Below are experts of layer 7 (counted from 0) of a mixture-of-experts language model. Rows are named router (the router's row for the expert), gate (a neuron's input weights, with its number), up (a neuron's input weights, with its number), down (a neuron's output weights, with its number) and show model dimensions 0-127. Each number is 128 + 24 x the weight over its row's rms, rounded and kept within 0 to 255. Numbers have three digits each.
After each expert's rows: a language model's description of what the expert responds to. This comes from a sample of Wikipedia text that the model never trained on.

# expert 28
router:105121150068134099082124134125128153138163133156088123144123142120129149128095153111127087089128134103172146068160110124143170075109137115163150163145147150079117095125145113137140112112134141119123199125115086123143089148099088106134107091110108173097131128146180120082114124129123126133114123129145129114121110134136126108128128152124140123165136129132108115154147106161082146147120
gate2:097145083162159102132126160134139080113143104094121082162130104123100127126125122127140099147114081129127133145120134109169078110100157102179142098087101136158159137121137116138138137133114112139128127132096103118152176121169133138102146105134124112104095110089121136099084162084149072107112121131120146129141133120129152132106106153115121114090141139145140179074140119130107089099151
up2:096112151155167128128142120111107083132128175108137106106096079118100080129145157169131130126126124138099133130145111110162090139135122120130157144112132155130126133134108103106160151152159092142124108111069145109102198166175120132118134136129095114134118129142164106107133122107132097135130151123130111118156124091143113133132107134103081135140172143094121210119119155156151098109137
down2:102117143115106138185118126127136148101135116115140148142150108128047113101114083138120154107145108141122110138148083130119113104140139119150136115114145171130147144108159116131135158096148097178140157058145177106158100104110132144163114119141117123118107149137087128110114125115112103068148123139113141071184090121129155111139116106143087123151138109129146100137131138146151104150143
Verb stems, often after re or pro, before endings like ed or ing, e.g. resigned, runs, traveling, references, represent, appear.

# expert 12
router:152163134089145116102115130096131152142175100154108101139118132097147108118106137127139091089102115097169132095188154158145150123108099100181129147163158092118129104120153141149114129101120154168116157156160079134147107120132120155140160125124108183101139141130133122095085116121071114126125153160151126106134096135123120096080136100130100151125158156104110124137109125130124136131157
gate1:139152160141123139155134151123119134144140103112165068078139114121131092111121158118114059159141078156163119160163171122116165153127119094142122141119161118098129091172164129127127148205102151139105097148149107123113116143125124167126112133119091142166108131141154108145128105122144117119089118133142160121105104147128134139117120152116146097113167122144114138115089101094116122148154
up1:136119147113144094154124127132110105144182114117128121129107143106159109105128171115107157141120138095092113112122119182171156064089167143072145143142142082106118096129128144107121112147127144151142095146104149106124125113154131136146142148108154127051156113142115157184110130139168141123117152142128117164119133153109139152138164094123145175132083123117123165127110126140116117149104
down1:106154132192164123133138151124144123134146153124131111094114161129122154178119146106122114126091103135123144218137144091107117138153119163093121144131151126133130175112118138137171110123107121131120164113170120128126093112173096138162118115103089163134118177141129119132092126121124085102125126102132106123110120170117108118107102119126100118090173136120114122170129132107091124141182
Punctuation separating names in lists, tables and citations (|, comma, semicolon, dash, =), plus pieces inside foreign surnames and species names.

# expert 9
router:124150106115151074105087125087121143123207134149116113125102118144144111071134103102156120087100126115147149113173141162149147051111156100122170155132128163116117101120142135150111132083085128148132161140127133140111094157140142154112130081108111126140148150149151080117109142139122120118128123119155146122136113127105107114090141105135095117123150154104130127143085111145136155141144
gate2:135107145146164114129178128083145148132131111147125162119112097112096096112130115175113113140145094118166123114145121108138093114136075104127134163168110137154114126123100106097101160133083103151166182120166124092155140144143113121118120133090129100132080107120167109113124092158143119120163140184095147099122118105114107102155128136129091094157133169105144137101129127099154117129109
up2:090112155140110140107117113107111082127124187134104144119115156095111138127109134115115144119147193110114098156116117114153142154094143136115145126153173130122102126155135112134191135137175148149096128136127135156087153118107136152128074128110115131126158151096107167104095181162117150127140140106169164084154087160119102117112124131141124097150114096116159150126111152154149125155125
down2:111138145121105113118094172157120127124118098132125135122136146167133128133143137136146097174168154085110142082110148125140130120120119157158099135161133138120118135185112131133129136134071130107147132114085118097132093160106208151112100085143111173133140083117108163119105132084122136122079145104118094105111158156129124098098110109095124111158132083106121145120123143109137162125141
Final pieces or words of place names and countries, e.g. York after New, Queensland, Seine, Reisterstown, England, California, -ville, -shire.

# expert 17
router:146135117111154084114107114102132138130153090167085135120126121106122111106113134093153088117088141120122124111164131117157157095104142130145133145133149118097093120127160150121107119091119141130095134166175068139108103114104124116113130102129074154132186133165152089098112143096112160113113156144156128114130124150094110094101130118123115119165142139073122113164114093129074137146109
gate2:130143094090108154112157152158149115133142134110146146096111149111147147094146131149127137126134138078130149139123152099111148139132127104076139128124136133090119127144111148092121130170146104139154120124095093143136100181106161106115105191120163079122107114104171127103086131147082116175108123135132146117132117121095134112167091090144146168119115127103103101112113192132150124150108
up2:153089111180128127108071116104124190119142135116135122165107110115139127164111107119139124130150188121111114150124160137155102113091138111152093159122163120128147106111096116150152138124145129101116121146147154123159122090130094150173137084118091137130145137158097148128128121096121115074130119131150147140150148142161086152115117120091105118151164162177111132162162156161144110150119
down2:165115134110100115131115119084108134107138130146114105106170130160113152152125141150095121104067098134101121097134106107140131118108129122212126140110116146089124101144109136144180112127165125166102115121142146119099114113178130131134103089153146092103151137101111109068122126134144112129151119145137167157122109121161148141107171088118142138080128122143122103090140089133139168125139
A standalone space token between words, often after adjectives, conjunctions or prepositions, as in hip hop, new wave, and taking.

# expert 16
router:112130157119125124130089112105099128140179093157129103130133155099126129132159122080139119108107117100130152099122115126150140109085114103132143187152137134125102132115119141134130177072138136124151168153132088119097130116143125116139145086103120134123135127159154086072130191099073131125099182166129122105126102156092138118101143118117150118143144131132123100139134077141092158137120
gate2:138164186084124112140131140120150100133151090124098121165105144120146147115130129101103157069141142126095126137111077134146138148160134113143116133202143100165106137094105086123100120106119129142095170138155115152135117128121151122126140142156154154121095134122177140115152120155094155150127163147105115127105127171107125119106142124171128105112155112138120171131148111135129140073176
up2:109104120113096132120105108108139089144164110128148136136114133125163157099099171125130121073131141123055145125162156159087163137167167150128147121133108095151126152135148086155138147152124142116098115104141108127145133162103121157153155138128128149114127151110131141142202119184116131096153146127115113138130138147154167129139136126143127107124104077163121104155133145127120173088164
down2:117114140093093125161123146142110141108115150113159130125122147163137091128103087111125144131156180171141141143157112137142148152054115157075105162109136138157105153141109136101079150135163154106141146113080140139132168121155127118169120131143121153154166138080144124111090148137133124152149113120131130151167123109093125143119155118099087123139117156123165101081126110141157135100105
Capital letters inside all-caps abbreviations, codes and headings, e.g. MLB, GTE, NED, SEC, ITA in sports tables and lists.

# expert 3
router:118141126125149092101088147119067162144160112169109111148135147107147145093099103133130154084113115102148175106161120129146157125115118117149130130163136170132091118124128103161116146103120143114112167133141110146113070110102091140129153109147107142110163151136133069123114196117067125141129142121136153109113119133151163125130125120110124156108125131074109127147092128118105165137145
gate1:136102148138132134107116111173153151123157132162151138128166134135110061164102169148141109129126108119154106083146136137132138148132100133080130105135108092100125102130139126109138107144136184102090147136103154101163102135122112154158118110097121127114141175148147086111110093115098105123167097140115126126122166114111147140102143128137126141081175130149149174164119163109100138078124
up1:130160091075136128085108136134149088134100121105111107131109131118105139121169122138161179141124173076127146139131129109132106141113120128108149137121133168154145146132089149139110127110143128128154155088122143169097129087121095072111109137165106157114108134137143124143179149081159159154097132125106155150173135165128139116140125084134150104143114099116118112111105109102171160136163
down1:174116137150150149150133159108129120116148174157135114164114129088115136078145126106091098077145152112129150151161132132168115082117108107060094110128132152134082116113111123108126146137108127155130114107105127129122123114102131159122126132098130163143149154089109093122118163146066098145136102134077114146120173127107139126143108121096132163110165121076143142110157126136150143140110
Single-letter pieces in foreign names, especially z and diacritic letters (ć, ž, ș, ñ), e.g. Vyazma, Vázquez, Erzgebirge, Žiukas.

# expert 26
router:112126142090147111110135116120094128148129150183126089162129129117104115119129146112151100099071110112131125104102119155147157101131146116138137142102125085093122063148131105123122132136131130103153189146162094115101111124167112138139106129088077127124148084168130055091151138119105151125135151162163134142113121134107119125138147101131145134128145139111091139172129101130100169148111
gate53:107165094108119133145138106044167174147097135158158168128108133134166117128123136157146156111127099128130146133107079178103157136099103110115095169133141145115105128186163147124137174126143105139178117105129136142102121142117130130147118144142106150097166099083125120086124131119155099129148109115086125157119159134128120133127149113145128144117121145132132163145104138116083098104120
up53:112136101130102153128140137143118132119180164112111122112095152112141120106097146125145103116181126117118151139103091101169176129101169122137129144141146192105134130088174129112137114109141142099090121144129120174124106109128119140138132158126103129141143101126147106106110099125137098124163105093135184119173129093126167131114124094143169132162110146161090143095143164081101121123103
down53:118127098134126082129098162122127146150099091079128148142139138176134072107122129089103129117146102149122137077135069115163179114084133141135078136112148085140157152130158095136147079146147146118113131106121115150143157117110127084114112124123155135136122128118098093091095102113146118099125183141111128176085158100138127129144143131153120131148125147120159141140115124107142102131134
Past-tense and participle endings ed/d/ted and whole past verbs like made, used, held, announced, often before by, to or in.

# expert 31
router:135142097109139126077088086137130122112142095108117125098136080115162152098160134102162119096135122120122131065114131148127155118137152060133114163116136123122108111120155116144085153087142142158096138137134095122157111123122089095092125139127112154120140081156135078114127170115098115106107127148168121108140073108120161106098148102134103092137145137105141114153157121130118146131098
gate1:155163124105099101106105129095158148152117105110157117107125108105110193114119126124138164129116158123141109130172147158152145128136110127130092163139090140126133144167148106151134101100176118133093124131169159118131159152102138147148086121138055125095122099116149145120105148112131168084142108085106112108109078156104167139140142135122129138151089131145162149163121102115140129129104
up1:134131133104161135124093130128160127126117106155121080079086110158141137103151127112135162135135094106130115143089123165150150097150131163113106118141123137122112121125147111154097116103140111149148071135136100128101151118159137116143124113151124133110111119130105158198098125116114161127120137118153079153110119142071102159158116119165148113153053105120100100171139120113091128100159
down1:134179109139147146123122168147134126141112125164179132151130183111121150147125148147112130154137078072139151147112158106164103161154121149164144102107148125145178159103170150127103149121094150089128125138127135153126108144175139148127178147091141125121108150180115108133087106104152125123094116134110096126121127114189102153130133148133141123157148135138117148115134091143156120150155
Syllable pieces with a consonant plus r or l and a vowel, e.g. La, Ra, Ro, Gra, Pla, as in Labels, laundering, glazing.

# expert 15
router:141191125108127089140116103136134127133155100158106115122128113102135136075114117107131098099133122122143134114150103132134162124114141111140135145121154126124100138125171126129079121106100135152081183158126116136118086119108087169150143101154064130108158143148125123087137188122088153132140129122135096103133117155105158138090137148159158097117178177108142127125124119134110163147101
gate2:140129130105143139116127082115160103125153099121117138148096087102137140122152156095113112138154145162158139136110126162132139145123147087118098170072177125161105115113141157098150143120093145164114167113145137069146123116137136116113170126106119132131125113094162134118111132087144138134157179152120123113139142109174167131096104098137136146155184122091137126126090116097104164134159
up2:157141087118149150150120142123152074132150123122147129111117089092165121134130136093092121124152130154136122120083133140156181151098134154165139164099140124126121134119120091136134138144160124142098128149142077113135141115139120139120107116132133167138128110087140099102102118106161136091205182174131118097168106113174115097083092105128139152092159152132123116126115138111144129115143
down2:105126110099065160134156136135106149131124147147170111124133091117089119115102134120106114150139140140136119122091131118148125141128171097088081140094104122167120109108144115097136109136147159147151105133089140196127152142094106121092120142133142103132137151122143128127130127154133124107157140094171157133067116103104118152125123101094113149104125146171155147168159098162154140163082
Capitalized first letter of a proper name split into pieces, mostly S (Sinatra, Sabha, Sultanbeyli), also A, G, M, J, Z.

# expert 20
router:108127088105163098112144096139149126122184125158132075119146139094154154136131131122152106110118098109125152121129118159130154080131135109169126170148166133111104138118127119155114149092088163171117199123142110131146088141141141138136118115101126134098166119135148116097118159116059142122100136152160114127126103180119138107083147105136132117123147147112142106145138087119089135152120
gate1:142146131166114141136103150130148147128156123099129097165145101147145133115147103149101144124122175140131096160157098130131153135130138111197139093142120116075129083107122086116164126139142155132136131137115146142127089115106129163133182156101089116145150118103133125129144157147087136148130087087107116153127121153148069111097126118168139104106110120154121208134142139129146132147148
up1:148146083134123112136078127093175130119129112112131123105147107106133157151114102135157137159087126145101147134143124127143148114129157163131150100152183125135100116120163114152105178084160125135157088166090128118130116099122126124122120159128106164150099174141137131117144119107083118151093121112103115147144143139160128088131169196115159064121117138150137136100142117102130127158119
down1:144114152123124137093155131119099132114167140134120137117124153094107148151157181118090142166127153125131111096151113120135086150145155121144069134153116109135116078121083138114100157109172145113152154135114111113119103140141155162112110146102106114087087114099126129155145127133142132129124149093128171173164146126141145144125138085117169130191168115125112144121101122184134159099140
Newline tokens ending list items, headings, table rows and paragraphs, plus table divider pieces like |---|---| and heading equals signs.

# expert 2
router:132113087096172099097099117139126129130133112188101098148136140138142116099123135072170141130108122115160135110143111135132161112133128121121124175126154125144077083145158149168089163076106118132118145151149092128098090108146090120135164107123086136110157134163134091112094112129125135135108159098136115132160106147140133122085137117147119097126108149111140143186095132128126158151105
gate2:112133105073101110138111175123129108148137162082091147134109110136123160127115092135169134115158162120158146126100111159102134142132158135161081127129133120123100120155126168183123096061111116143153105162127123177126147147156112128138188115149091106122114114124130076120137123116125146157150114148165141137140141106137173175102118141098170129119121145105098130126119120150114159123126
up2:131140131167158136139174094126134134100134091184143142132122139163137130168144158136103152132095116132114122117159138117180106125152135111100157145132109140099146142121133098120141127198165137107116187076132151130094103121137128147134080104125150167133093147144133131127104122157131141084123144089107151090116105158133095108170117116152126139133110128184118132150150111120150081104143
down2:116148172138124132133130140110059124122138124098172142145142136125122131121138116093148084087179138117124153104114119130099122115142157151124149088072139114132080160126194143146137072131141112171150121138113123169127086147111116088122127140100146102139131144161105122158117121165135149126115183144142120082142146145117151117110153142151136137131130156122132073114088152113106122129110
Short vowel or vowel-led pieces mid-word after a consonant stem, like themselves (el), beaver (a), league, together (ge).

# expert 10
router:133146131085164095114116139134145176125156141172109116133136128108147149113126123112153135097117154129138131090143116148091151078087134104139182139095164150118106101123123133143115109110125155123145153125133083158104088140132146135122126124105040186142157128138144106116102146126112107132152143130177116115129116160120103087152110114182127113176140151132125104157126093118115154136107
gate2:150119156151151094097120153157108136152152115119133151130140124115153144137086125143094092159129095137139118112138116098183092077123100165126129154103121147122143127122166148152124131108108119152156143139142104096095126136174102064099136142140159153175123097107103125101155107119137132118162154118131117128141127152104132130104133179141127131189176136138156122148135169131091142164086
up2:148135167135120134116092110146173105122155109104127111112091141096129119098160107116110091152134146118143113117095114101104122129157170101110134128129141130128103141083133172097127089116152179128164101127070110097098104088151099119103156089120123103155133103159119183094120157125086142128141099166136122140151159161113126124136123155125095133096127140141094109110096151149113113145165
down2:093136125088132159107123097118133104106103107147152114122112099116150103160126141088099137145136092129162093109122128145159156167129101147115085121112142130117145149146149104162114088131141137142133120131127159152129152158088173106082173112132120138102128165105109084132148097098133187115104121126157143168104100089085116150120121128097150110084103171105134149121155108135157152110140
Whole everyday nouns and their pieces after an article or number, e.g. miles, field goal, footballer, season, water, power, million.